Weights of a small mixture-of-experts language model, trained from scratch on English Wikipedia: a softmax router.
Below are experts of layer 5 (counted from 0) of a mixture-of-experts language model. Rows are named router (the router's row for the expert), down (a neuron's output weights, with its number) and show model dimensions 112-223. Each number is 128 + 32 x the weight over its row's rms, rounded and kept within 0 to 255.
After each expert's rows: a language model's description of what the expert responds to. This comes from a sample of Wikipedia text that the model never trained on.

# expert 11
router [130 124 181 155 162  78 119 128 104 100 160 113 168 140 132 122 189 111 109 196 142 103 131 149 102 174 166  80 117 120 100 104 123 134 135 105 128 129 174 123 140  93  73  82 112 149 127 130 117  92 125 104 160 151 150 147 173  96  86  82  70  92 142 108  87 103 176 113 213 151 137  87 177 136 120 115  96  83 179 143  74 100  84 180 133  76 188 131 156 136 140 180 162 125 161 171 164  97  73 175  85 104 117 139  89 176 170 102 149 154 135 140]
down0 [177 124 124  81  96 144 114 103 157 133 114 142  70  86 151 133 122 106 193  84 215 111 123 104 164 128 140 122 107 196 155 119 158  71 115 141 117 134 104 112  74 109  81 101 117 122  90 155 149 137 136 152 100 160  96 134 137 134 123 167  91 120 135 138 215 146 117 149 125 135  99 140 143  73 154 121 154 147 137 127  99 202 145 143 191  88  98  82  76 120 104  82 127 134 198 103  92 118 172 106 179 105 144  90  63 109 110 144 103 172 149 124]
down1 [ 91 120 142  17 106 148 139 107 172  67 148 137  69 118  86 119 130 142 175 155 130  55 142  68 128 119 172 143  83 146 111 132 134 136 144 108  71 123  99 136 150 104 144 132 122 129 138 180 149 115  89 151 160 111 116 143 134 113 158 209 108 134 170 135 165 107  97 126  46 120 105 120 112 142 137 155  98 121  84 133 116 124  39 160  89 172 158  99 111 142 171 170 100 143 114 129 151  98 196 171 141  81 147  99  67 106 112 154 128 152 164 182]
down2 [148 140  40 116 225 137 159 132 155 115 142 168  98 112 132 163 158  91  96 144  98 105 160  60 184 139  95 155  98 160 152 124  94 138 197 140 149 124 114  99 162 144 100 157  78 141  80 116 158 140 184 157 123 159 180 142 136 128  78 187 120 140  77 137 177 113 138 138 141 140 122 114  22 173 143 130 106 118 142 113 139 130 117  62 103 152 151 120  85 154  91 104  96 200 149 153 163 159 133 159 170 184 139 104 127  87 132 125 128 139 124  95]
down3 [119  97 105 137 117 131 104 141 145 119 124 114 142 116  99 113 143 109 153 139 139 137 132  58  99 167 115 165 116 109 129 164 191 103  83 172 191 191 136 173  67 149 116 125 129  95 114 130  95 167 117 176 196 145  64 106 138  98 137 158 118 102 102  54 109 139 120 129 133  84  91 107 149 132  67 165 151 119 129 138  94 151 100 127 161 176 130 108  94 193 137 156 114 117 113 180 111 140  60 207 129 123 149 162 143  68 129 168 127 140 157 142]
down4 [162 144  97 138 120 169  66 129 105 136  68 127 164  80 134 109 172 120 108  98 112 147 189 125 182 160 186 108 125  93 184 119 113 101 144  92 153  52 148 104  60 121  85 110 119 140 104 126 142  92 193  99 108 131 159 139 144  86 173 141  57 141 102 133 155 158 128 115 120 183 159 137 149  95 156  96 126  67 124 159 132 184  91 138 112  95  79 185 122 164 175 158 148 135  95 179  90 102 107 168 136 113 143  95 158 121 113 157  50 116 159 156]
down5 [161 190  72 104 103 156 205 122 139 138 166 143 150 105 133 173 131  44 112 143 149  98 101 100 122 136 122 164 179 116 111 161 113  85 158  94 187 165  76 132 142 149 204 104 137 156 163 131 158  85 125 127 126 155 104 133 237 127  82 132 159 121  89 147 198  93 168  85 107 118  72 143 120 128  98 129 138 150 118  71 108  79 144 108 143 153 107 145  88  86 123 167 118 177 113 112 118 120  89 130 135  88 121 172 109 125 101 146 165 129  93  69]
Description: Numbers in tables, dates. Digits and small numbers in sports schedules, dates, scores and statistics tables, such as December 11, L 9–20, minute 57'.

# expert 4
router [154 120 160 116 168  92 136 133  92 126 127 103 139 111 131 162 210 103  73 151  96 128  89 173  78 176 167 123  88  97 127 125 120 180 108 144 130 173 168 127 112 117 102 111 143 175 116 147 121 106  93  53 153 103 131 118 185  62 115 124 105 135 120  86 134 113 121 128 177 217 184  90 163 135  95 110 143  41 176 117 130 139  90 150 100  54 209 107 142 161 214 154 107 110 151 161 149  95 102 128  62  79  84 135 132 132 127  96 118 107  91 111]
down0 [ 74 134 130 132 109 167 123  95  92 229 118 137 178 178  68 102 163 166 132 143 109 115  99 121 109 164 149 124 109 141  67  76 121  94 113 121 145 114 183 138 142 155 164  92 112 128 200 126 139 128 155 187 153 115 112 118 161 162 147 169 141 151 152 154 179 185 102 133 119  87 168 130 164 133 137 188 135 146 167 166 170 106 138 114  87  91 119 134 193 116  83 105 194  93 160 189 106 123 140 143 135 140  98 120 163 180  84 121 131  85 139  61]
down1 [142 168 116  45 143 116 151 117 112 115 151 155 133 136 111 132  33 129 104 145 127 174 113 138 113 127 139  65 168 164  88 140  54 162 103 149 142 121 139 121 122  99  84 126 120 140 118 155 166 133  72 130 141 116 127  81 147 128  89  84 180 138 136 120 163 101 167 155 160 120 134 114 100 172 111 207 104 117 136 180 122 106 129  87 154 110 143  78  96 113 130 115 126 111 116  94 145  96 151 162 169 147  73 136 134  94 110 109 107 186 123 125]
down2 [125  67  85 103 166 213 119 125  97 207 138  80 180  94 213 165 118 109  68 180 104 146  99 131 108 115 153 155  56 150  98 107 147 102 118 105  86 137 122 127 170 141  72 135 134 129 151  50  81 138 133 128 151 159 100 150 160 117 120  68 109 133 185 141 124 155 106  82 108  59  74 146 123  80  92 112 124 125 114 140 123 131 122 199 102  76 141 114  70  63 113 140 131  93  52 143 131 116 122 117 133 132 151 146 107 207  99 217 127 169 138 124]
down3 [ 98 177 117 106 142 147 141 115 127  96 170  86 140 117 110  78 101 142 144 130 144 143 103 145 180 142 117 128 101 144  46  81 148 128 102 104 142 150 125 153 130 184 172  74 109 184 164 145 107 154 127 173 158  97 117  58 167  66 146  70 163 156  96 198 140 106 180 104 134 158 130 132 168 117 101  83 105 183 113 113 100 146  94 123 142 125  88 154 135 198 101 122 176 144 116 101 153 121 149 111 109 184  96  96 125 148 171  61  37 112  85  87]
down4 [158 122 156 121  92 173 169 137 142 133 179  96  92 120 166 162 107  91 107 126 175 144 152 140 110  87 109 113  74  60 104 128 125 122 117 159 104 158 126  87 131 112 176 106 133 120  73 150 144 136 135 119 151 191 162 122 129  85 147 139 101 122 143 168 129 168 166 172 128 119 139  72 137 164 150 121 151 133 141 114 145 163 140 127 121 157 159 157 191 175 130 128 205 136 150 101 118  86  72 151  81 112  92  58 120  93 185  97  58 156 113 163]
down5 [126 159 128 130 119 165  99 167 132 143  87  61  98 107 120 123 110 130 126 147 154 143 123 156 143 174 136 140 146 131 146  84 104  88 136 111 117 114  78 106 107  67  83 131 152 136 137 184 121 145 152 175 147 143 236 132 118 121 116 144 140 110 102 152 197 125 176  76 139  98 123  76 111 132 150 162 146 142 134 159 122 119 110 134 115 121 153 177 136 131 123 134  86 110 161 133 105 109 142  98 139 159 161  96 175 107 130 145 125  57 136  69]
Description: Quantities, dates, table numbers. Number tokens for measurements, days of the month and table cells, as in about 16 to 18.5, on 17 November, 4:00.

# expert 13
router [106 139 198 138 150  98 112 149  79 101 158 167 159 138 174 160 173  96 114 154 116 107 150 165 129 185 165 111 115  92  76 103  96 125  77 153 147 155 184  85  71 127 120 136 150 158 131 153  86 111  61  72 136 130 141 180 144 111  84  64  80 132 129  92 119 117 148 139 164 166 115  94 166 135 124 154 127  98 164 127 133 119  84 132  93  84 191 109 162 178 150 178 157 135 168 141 120 106 121 140  74 116 101 173  87 174 138  90 125 141 129 160]
down0 [134 143 100 111 140  89 163  89 115 112 160 160 163 119 130 165  54  87 160 180 133 133 178 141 159 159 186 163  83 150 120 112 143  52 180 131 152 138 201 187 122 132 153 164 121 158 109 174 121 144  60 143  73  89 139 157 185 163 161 154  91 179 118 131 135 178 132  43 172  92 107 152 109  98 115 113 144  98 177 108 125 134  94 145 140 143 116 161 133  91 100 158 105  74  45 154 105 117 138  91 134  98  87 161 166  90 151 103 129 126 122 151]
down1 [119  93 143 128 105 118 108  93 137  30 135 128 107 131  96  92 139 147 121 141 131 180 168 111 145  80 129  93 135 122  80  81  50 124  68 121 129 102 130 158  95  40 123 117 135  94 112 158 158  82 132 115 157 151 173 134 108 154 136 117  54 101  98 159 106 107  96 140 139 120  85 128  94 128 131 160 153 106 154 109 121 158 164 132 143 174 200 152 138 122 122 127 255 129 157 132  71 102 135 115 146 128 164 114 121 131  77 138 120 116 133 153]
down2 [150 136 103 119 171 100  89 119  82 167 133 128 130 114 130  79 128 181  86  83 136 144 101  93 140 213 101  87 105 100 191 108  87 137 125  99 110  93 135  99  54 132 178 134 127 173  93 146 125  82 106 102 162  76 133 180 100 105 102 134 165 191 117  71 178  82 138 116 123 135 131 152 112 151 110 148 126 125 119 143 136 100 123 117  84 116  99 100  97 145 122 129 149 102 102 144 141 166 187  97 163  98 134 191 156  94 108  82 106 126 152 136]
down3 [162 166 153 102 171 129 169 201  99 127 116 116 144  84 133 123 119 147 143 130 150 111 103 150 114 106 101  87 143  94  97 110 105 164 192  63 133 165 122  79 152 123 128 156 172  78  99 193 117 140  85 173 102 120  32 164 102 118 141 157  82 138 150 120 160 118 138 177 152 132 139  95  89 152 100  80 126 169 107 102 103 130  92 128 144 180  80 163 108 155 150 133 118 139  89 121 132  71  50 123 138 127  97 132 138 116 143 155 142 186 108  97]
down4 [161 159  70 120 158 185 111 149 165 152 158  74 100 116 120 146  90 165 102 101 135 238 126 136 148  81 131 127 110 136 156  46 176 102 176 128 163 181 127 195 167 201 138 131 141 125 190 120  85 133  65 112  86 142 137  93  96 170 136  82 143 118 118 170 138 124 133 135 128 112 132 126  88 175 132 131 116 207 156 133 199 169 156 102 159 161  76 149  49 118 129 129 127 130  98 115 149 107 139 140 147  97 118 101 150 134 153  79 117  74 140 141]
down5 [179 119 117 157 106 122 180 189  93 127 179 170 150 137 140 133 123 131 199  88 133 105 147 105 110 151 141 146 140 155 126 160 112  86 126 116 152 114 130  81  76  85 105 144 111  87 132 120 145 143 144 142 131 149 164 119 103 111 179 192 118 121  65 122 138 104 123 130 119 142 189 126 141 128 177 131  52 122 134 121 104 187  95 186 174 110  84 148 161 164 171 112  73 152 115 123 176 133 111 130 130  97 123 141 121 113  86 120 102 106 130  63]
Description: Title and name starts. First words of proper names, titles and award categories, especially after quotes or pipes, such as New, Best, Air, Live.

# expert 10
router [ 87 121 204 140 151  99 124 123  78 130 123 139 181 106 108 132 158 128 102 164 125  80 164 163 107 145 149 129 100 112 132 152 131 177  66 150 138 128 204 125 132 120  97 112 151 114 117 121 120  94 104  90 115 110 133 166 125  73  61  93  73 115  77  96  81 104 126 179 156 165 133 111 200 172 117 123 124  86 206 169 121 126  82 139 132 100 198 128 115 136 167 202 148 132 173 172 169  86  82 141  85  94 133 170  68 169 167 124 115 127  77 126]
down0 [166 144 108 148 149 132 167 155 132 127 172 140  91 110 118 107  54  97 162 108 136 182 155  61 140 118 124 117 138  83 107 144 158 147  80 122 155  63  60 122 154 141 149  92 105  88  77 130 129 110 139 162 130 144 138  78  92 120 124 156 116 122 146 117 126 187 172  95  57 111 115 103 131  90 133 135 109 109  94 101 111 161 148 115 126 181  81 170 138 180 113  71 154 116 165 141 183 103 118  80 107 149 136  68  66  82 160  87 119 151 156 112]
down1 [100 124  78 179 144 105  98 170  98 185 133  69 119 104  92 139 111 117 195  92 197  76  89 126  69 150 104 121 125 180 123  66  96 107 169  78 130 143 157 114 145 114 155 119 145 100 119 149 116 111 106 115  88 150 157 157  58 124 143 203 136 130 129 105 169  90 186 111 109 103 151 142 197 122 132 100 124 138 150 193 125 109 107 173 191 187 190 137 103 159  80 154 162 117  91 138 160 125  72  99  86 150 117  58 127  98 152  61 116  67 144 145]
down2 [130 114 165 111 167 155 111 112 108  97 118  75 112 109 127 172 144 136 174 209 108  61 109 149 131 102 127 166  56 139 115  90  95 150  96 127 147 174  86 165 131  83 133 145 112  95 128 177 126 115 131  97 150 144 197 156 128 137 124 106 138 137  90 128 145  93 150 173 126 102 122 142 174 128  76 110 165 117 115 147 142  81 118 141 194 171  76 160 165 199 120 115 104 134 106 109 168 131  68 180 162 122 115 144 116 122 150 173 128 103 133 113]
down3 [151 129 103 170 125 189 100 125 102 109 175 140 146 107 123 142 100 116 141  72 117  43 132  58 111 176  98 136 116  87 173 186 146  87 152 108 119 131 128 152 175  67 127 121 117 117 137 153 114 143  84 159 122 147 140 194  94  74 167 160 139  89 115 121  96 138 145 158 139 104  94 128 164 154  99 146 125  96  72 162 139 111 168 192 198 181 104  78 105 173 142 120 157 109  86 149 156  98  84 132 147 177 155 170  82  84  64 139 109 104 164 143]
down4 [106 112 116 102 145 133  95 175  66 156 107 133 136 118 116 112  30 140 187 103 139  85  73 136 130  88 109 135 165 139  88 117 111 130 138  50 138  80 151 126  77 176 165 164 129 106 124 103 102 145 158 136 106 131 143  90 102 113 196 151 177  71 126 122 153 135 128 132  74 112 140 112 170 142 135  88 130 130  91 198  77 155  91 152 200 215  12 115  72  81 118  96 133 106 135 101 157 156 119 135 122 144 128  53 151  45 138  90 116  81 169 123]
down5 [146 147 127 156 160  88 111 138 119 106  97 150 134  71  55  86  42 146 181 172 108 104 151 185 120  97 172  72 153 128 167 113 108 138 158  98 133 107 148  96 160 103 150 121 102  99  75 112 160 161  98 173  88 147 175 158 170 129 151 194 149  78 123 104 106 135 155 170  76 124  85 194 196 174 113 123 144 129 158 117 110 170 167 100 148 161 202 122  66 138 163 130 127 137  76 144 122 133 170 129 159 156 135  98 137 156 134 138  38 144 153 146]
Description: Line breaks and list markers. Line breaks, table row ends and leading dashes or pipes that close or open list items, infobox lines and table rows.

# expert 29
router [129 113 156 158 195  88  91  89  81 101 117 137 157 165 103 131 187 127  78 145  93  82 129 142 104 152 165  91  89  95  97 154 152 152  95 156 149 168 174 124 122  98  95  84 154 156  70 110 158 102 115 102 175 141  97 146 169 111  79  92  76 121 106  85  93  84 115 130 162 151 136  75 177 154  95 138 135  84 161 144 121 116  78 162 106  86 188 115 154 160 200 154 125 138 163 152 142 110  78 149  88 112 103 158  85 148 173 107 102 166 102 150]
down0 [176 124 124 108 140 113 121 132  54 122 124 119  97 188  96 128 138 125  82  91 126  72 108 151 163 108 189 136 119  82 115 114 102  68 105  71 112 131  96 138  90  97 145 138 128 102 135 172 146 117 114 121 128 178 149 152 172  89  99 111 185 132 120 169 107  75 107 130 161 143 200 119 152  99  76 120 119 112  87 141 159  66 173 103  97 163 171 148 153 179 129 103 119 194  57 124 140 129 130 173 121 146 131 161 115 146 104 136 123 156 124  92]
down1 [136  85 122 186 133  94  36 168  97 133  88 202  91 144 179 124 102 138  96 140 163 171  84  92 132 145 115 123 161  92  76  90 104 137 100  50 119 126 146 128 171 109 133 126 123 121  94 205 125  93 161 111 110 130 115 188 157 102 122 163 126 120 113 142 142  68 197 124 185 179 122 157 136  85  74 168 130 151  81 123 149 118 136 145 143 159 144 100 132 135 198 119  90 128  71  54 163 122  93 123 180 215 119 135 146 121 101 146 112  73 143  74]
down2 [105 199 138 174 114 144 169 176 120 119 136  91 127 146  94  95  99 149 153  98 102  71  97 170 115 127 117 121 119 176  59 160 157 106 123 124 115 148 137 118  87 145 160 103 173  67 120 155 143  95 113 146  99 166 168 113  26 142  94 114  78  96 162 131 163 121 112 126 170 200 105 126 101 138  97  80 125 172 131  75 151 139 142 183 129 112 124 108 108  99  95 117 135 185 123 147 141 168 176 176  83 155 132  74 100 131  62 119 138 148 122 144]
down3 [134 124 142  99 132 154 166 157 108 147 118 168 175 176 134 129 138 152 193 143 137 112 158  67 179  66 150 158 195 180 152 110 115 136  66 170 114 188  38 121 135 135 145 109 170 123 161 167 155 141 121 123 191 146 136 174  98 145 125 105 182 111 214 132 201 121 140 126 155 155 122  86 118 111  50  84 138 168  91 155 155  56 194 124  66 157 121 138 133 145  97 102  88 110  94 158  92 147  90 128 150 126 140 148 144 115 120 128 149  78 169 125]
down4 [109 173  77 140 130 123 152 173 127  90 131 164  98 193 150 149 152 137 159 151 100 122 160  78  94 166 163 145 139 133 117 106 171 145 127  93 129 161 149 131 113 182  85 122 115  82 179 132 153 211 148  96 114 157 109 139  89 103 165 165 188 128  99 172 147  80 141 124 197 205 104 143  94 145 115 176  93 171 145  77 145 122 134 139  93 168 126 158 181 126 125 124 105 166 141 107 167 139  93  81 175 160 139 102 182  67  88 130 132 153 127  95]
down5 [132 135 149 178 115 105  95 143 107 134  78  58 139 151 167  91 159 148 117 139 161 116 106 129 116 106 147 131 134 181 106 111 148 140 102  79 191 117  72  80 118 136  89 168  81 144 139 121 177  94 145 172 169 134 104 133 160 114 154 136 124 120  88 160 114 132  92  92 107 159 188 155 124 137 121 153 183 133 158 102 145 103 200 150 110 113 156  71 141 139  89  75 152 143  99 165 161 116 120 124 114 136  95 187 148 119 110 134  83 158 128  97]
Description: Foreign name fragments. Word pieces inside non-English personal and place names, such as Baiqiao, Neftçi, Haqqani, Burlacu, often short syllables like ka, hi.

# expert 7
router [ 95 126 138 168 134 110 130  98 114 139 130 162 137 171  82 132 202 106 109 166  70  78 134 194  87 224 182 106 103  82 130 135 186 176 149 155 121 202 125 147 122  91  92  99 145 157 122 115 136  90 114 113 139 135 111 140 151 134  90  89 148 116 151  55 127  64  95 121 135 116 124  92 203 171 117  97 151  94 172 142 104 157  96 166 143 110 169 134  97 139 143 224 125 150 171 129 131  95  83 141  19  86 112 116  52 146 163 102 120 153 108 126]
down0 [108 167 161 101  68  49 123  81 160 213  83 123 135  97 105 103 125 156 121  78 174 116 109 164 110 147 142 146 141 155 119 182 191 189  86 141  84 133  70 140  81 115 135 121 143 118  82  59 140  67 115 208  95 146 101 114  80 197  42 133  99 163 163 176 135 134 144 100 133 101 160  89 145 111 116  84  82  93 164 115 112  95 118 146 114 165 146 118 109  92 153 157 123 126 104 114 153 127 159 124 144 191  78  93 116 123 151  95  80 143 130 157]
down1 [ 62 197 129  94 156 103 141  72 134 161 126 130  89  47 117 158 106 154 151 160 158 148 105 117 123 165 166 126 159 131 146 143 137 103 143 126  72 162 138 192 147 113 119  97 100  82 107 105 126 153  62 142  71  87 188  62 130 137 127 148 116 140 230 115 142 107  98 107 155 123  95 115 135 148  79 116 111 169  92 134 154 125 112 159 124 123 144 139  71 154 123 202  86 147 113 116  70 133 125 152  98 127  91 152 103 181 123 123 158  90 157 136]
down2 [205 115  99 156 124 144 142  67 145 131 176 178  92 114 177 111 139 183  94 101 133 181 136 129 103 166 126 134  56 189 172 145 108 135  95 147 103 124 160 130 118 105 114 137 101  70 148 130 137 224 114 181 180  90 175 140 167 114 113  86  65 113 113 187 107 169  80 160 158 105 130 133 135  92 130 146 150 132 116 105 106 117 104 157 202 133 118 159 107 138 115  91 125 120 119 162 156 117 144 138 174 130 137 113 135 136 125 178  92 166 114 136]
down3 [167 155 145 119 152 167 121 163 149 128 112 123 158  81  67 101  90 164  76 117 148 129 111  82  99 121 108 141 139 135 126 162  77 139 129 177 145 131 197 110 159 174 114  96 148 125 180 159 126 125 129 118 207  89 131 118 113 169 128 133 131 104 208 135 100 130 124 121  80  81 111 155  65 107  84  77 125 136  74 161  98 119  55 149 112 135 136  85 118 116  81 110 138 120 137 156 187 179 157 125 106 196  61  95 107 112 113 166 139 118  32 127]
down4 [139 135 169 168 141 175 140 162 127 124  89 144 126 112  80 101  84 148 168 144 120 129 137 127 140 162 140 142 177 140 152 176  85  83 144 161  85 136 100  85 105 129 172 133 119 126 176 178  48 131 171 180 118 125 128 108  95 109 172 108 191  95  78 181 131 144 176  93  81 134 157 194 106  88 107 123 151 160 144 105  74  85  74 125  80 132  56 142 166 139 175  86 131 177 147 181 133 173 159  65 157  94 123 153 125 125 115 138 123 119 112 140]
down5 [136 124 125 162  99 118 198  67 121 117 117  81 133 120 112 148 150 157 149 158 135  62 122 147  92 128 166 154 130 157  98 193 138 110 174  93 125  60 135 225 200 145 123  85  95 179 151 180  96 144 171 147 128 162 129 139 210  64 153  65 111 139 113 150 154 107 137  84 126 129 116 123 158 130 159 108 147 133 145  75  93 119 107 146 205 128 106  92 116  82 124 118 122 131 113 142 148 126 178  82 141 177 158  73 136  79 175 117 137 102 100  96]
Description: Years and place names. Year pieces and their final digits after in or dashes, as in 185-2, 197-0, 199-6, plus places after in or within, like Iran, Chester.

# expert 14
router [135 102 144 155 129  94 128 118  90 110 127 133 130 110 162 144 183 128 103 163 113 106 143 215 111 157 176  83 148  94 137 178 127 170  97 126 148 158 180 141 157 105  99 131 121 139  95 142 134 103  89 127 209 105 117 109 164  80  49  40 110 141 123 117  91 123 191 169 193 190 113  81 161 121 146 128 129  85 161 139 115 129  81 145 111  96 159  93 168 143 182 148 129 162 172 147 157 106 132 154 110 103 112 133  94 131 186 110 114 101  72 152]
down0 [163 165 163 102 107 124 149 112 101  79  84 161 126 111 140 209 119 166 103  93 135 156 143 139 133 116 125 125 145 135 132 109 171 113 108 133  99 161  61 123  34 111 133 177 154 109 110 156  69 137 166 136 157 138 101 145  48 142  70 137 104  74 108 134 160 185 113 155  95 147 129  75  70  97  93 155 158 131  26 138 112 110 120 155 153  62  68 108 101 157 112  94 103 154 133 118  64 107 165 145 107 129 128 128 169 141 108 144 138 162  69 108]
down1 [160 144 128 102 106 121 130 124 110 131  87 130 128 185 154  92 179 186 162 115 170 125 127 118 152 133 133 167 141 153 121  68 129 157 132 105 145  67 172 189 134 140 153 138 145  97  90 118  79  98 153 138 175 100 189 146 155  93  96  91 128  95 114 221  88 125 146 164 170 173  98 159  92  59 104 136  62 153 153 110 174 105 120  69 135 137 126 193 130 163 147 112 139 146  67 121 137  96 136 104 142 145 133 127  93  88  99 102 160 155 139 133]
down2 [138 184  78 126  95 168  56 118 141  99 111 132 115 135 136 138 123  83 169 156 147 118 144  86 143  63 100  88 180  95 126 103 138 148 119  57 132 116 103 186  95 129 156 165 141 129 102 139 134  56 103 185 148 139 142 140 137 128 136 125  96 135  98 126 147 129 111 193 100  96 108 137 218 124 144 136 172 119 170 154 107 165 119 131 142 148 110 159 138 130 127  94 135 105 111 195 153  91 105 101 140 165 140 193 129 181 152 159 160 110 149 151]
down3 [140 114 102 141 187 125 162  73 192 164 188 166  98 115 104 146 136 179 135 106  91 131  76 141 139  79 101 169 156 153 122 168 108 108 151 137  93 111  64 165 116  93 159 146  93 159 158 127 158 110  73 160  92 167 139 139 155 146 121  95  98 117 165 148 136  97 100 104 128 112 118 139 121 113 153  76 101 143 126  85 139 134 124 153 124 184 160 134 188 150 153 122 145  88  83 161 190 172  88 127 147 182 209 151 148  89 145 131 165 100  93 160]
down4 [142 112 104 134 107 149 122 156 129 139 165 111 159 119 161 193 112 138 153 113 158  78 125 131 123  95 163 135 166 150 156 156  90  59 145 194 130 127 152 159 128 113 131 103 169 155 210 147 127 149  82 103 103 125 130 172 174 113 122 151 170 163 148 164 152 126 131  90  99  98 138 124 109 150 162 118  96 136 196 154  96  85  84 140  56 147  89 111 150 116 122 151 144  99  60  99 210 138 146 138 111 101 160 174 112 115 144 208  85 134 137 111]
down5 [162 149  89 144  77 136  80 119 103 173 150 143 131 119 132  93 115 167 111 170 134 144 138 179 147 128 154 135 144 124 161 167 144 101 150 125 148 101  59 175 105 132 125 109 125 100 104 119 153 155 117 112 150  63 139  95 152 143  53  85 138 163 161 142 112 145 142 144  76 145 160 146 149 124 190 145  67 139 164 124 173 117  63 142 103 106 103 150 110 120 100 110 166 117 109 144 170 115 113 189 165 135 129  82 153 159 193 118 150  82  82 183]
Description: Subject pronouns, auxiliaries. Subject pronouns and auxiliary verbs in narrative prose, such as it, he, she, was, has, would, often after "which" or "when".

# expert 16
router [ 98 127 163 148 168  75 129 117  84  93 141 134 170  98 144 155 166 109 100 168  99  71 145 156  98 175 175  94  99  85 109 145 140 161  97 154 145 172 183 119 126 109  95  91 128 157 113 128 116  99  93  90 163 148 132 157 150  91  91  78  89 112 100  92 104 104 160 162 172 165 159  83 178 148  94 130 141  84 182 130 125 118  87 158 109  92 170 127 144 167 164 173 135 144 166 149 142  88  96 161  86  98 119 161  75 151 177  87 119 150 104 155]
down0 [154 175 159  90  91 130 137 130  80 110 133 115  90 117 122  62 184 173 138 130 118  55  88 144 101 174 110 150  82 177 136 140 156 147 122 132 157 101 158 107   4 141 114 186 103  86 119 166 115 130 101 161  83 107 177  97 158 162 126 114 124 131 146 127 150 131 149 132 177 140 120  74 162 134 109  74 151  49 177 176  89 141 113 169 177 108 146  98 127  98 132 143 164  91 114 131 121 110 130 160 117 127 134 126 105 148 146 181  99 157 114 190]
down1 [132 122 133  52 123 136 131  87 116 104 137 175 133 169 148 114 168 163 122 156 128 105 124 170  94 231 141  92 145  87 121  98  90 107 145 144 123  75 107 170  68 144 121 123  59 154 141 165 112 125 148 121 166  97 141  82 141  61 117 144 117 134 147  96 134 104  89 118 160  95  94  81 138 117 149  63 150 104 129 107 116 139 131 118 158 135 128  76 110 155  55 125 162 142  89 167 103 162 176 161 172 130 152 126  76 142  64 191 162 150 186 168]
down2 [171  83 112 101 108 197 148 130 154 101 177 139 115 160  96 120  98 124 129 130 134 103 153 122  71 152 168 120 137  87 134 146  96  99 139  90 113 121  38 188  97 130 134 165 146 140 155 117 158 124 106 100 135 101 161 204 192 164 187  71 148 177 148 119 123 119 120 132 126  95 171 147 121 100  88 100 148 119 147 154  58 132 119  60 133 109 128 110 127 167 155 130 117 112 129  93  97  88 139  75 131 123 176  77 114  61 158 116 108 151 164 133]
down3 [135  90 141 133 141 107 151 108 136 195 139 140 100 152 157 115 167 182 193 123  45 143  85 149 104 129 120 198 104 128 118 103 123 119 115  86 166 164 118 141 144 111 168 146 158 123 204 157  90 162 187 147 165 156 128 110 105 119 128 137 189 185 142 102  89 110  99 115  86 132 153  95 127  83 144 151 103 108  81  97 112 139 168 173 109 136 198  18 158 127 138 103 100  51 141 130 135 141 189 128 118 113 121 135 167  74 134 134 108 144 179 153]
down4 [139 174 169  71 167 105 118 111 120 111 108  97 155 121  71 155 102 100 201  71 115 127 163 141 132 164 194 126 123 105 117 128 110 128 140 117 104  64 193 118 124 163 122 114 133 109  84  55 150  61 123 137  90 165 144 142 180 190 153 158 161  99 102 117 158 180 154 127 108 148  97 127  88 132 160  93 128  81 190 185  90 131 117 113 163 115  95 177  85  69  92 176 189 100 152 158  84 121  98 148 195  80  96  98 129 109 118  81 139 156  66 129]
down5 [ 99 189 120 103 103  96  84  97 122 141 106 145 128  68 125 133 119 158 157  97 112  96 131 126  98 156 138 136 130 166 128 179  92 137 153 183 148  97 150 160 107 102 136  82 168 186 128 167 107 169  35 147  90  95 133  93  58 101 124 115 101 140 132 183 139 133 128 100 116 150 142 118 145 164 115 123 104 122  53 141 102  76 186 146 150 127 111 113 180 113  97 145 120 172  93  79 165 154 124 157  88 146 120  50 131 150 117 113 164 137 137  96]
Description: Clause openers and connectives. Sentence- or clause-starting words and line breaks in prose, such as However, Although, while, but, The, and time in "first time".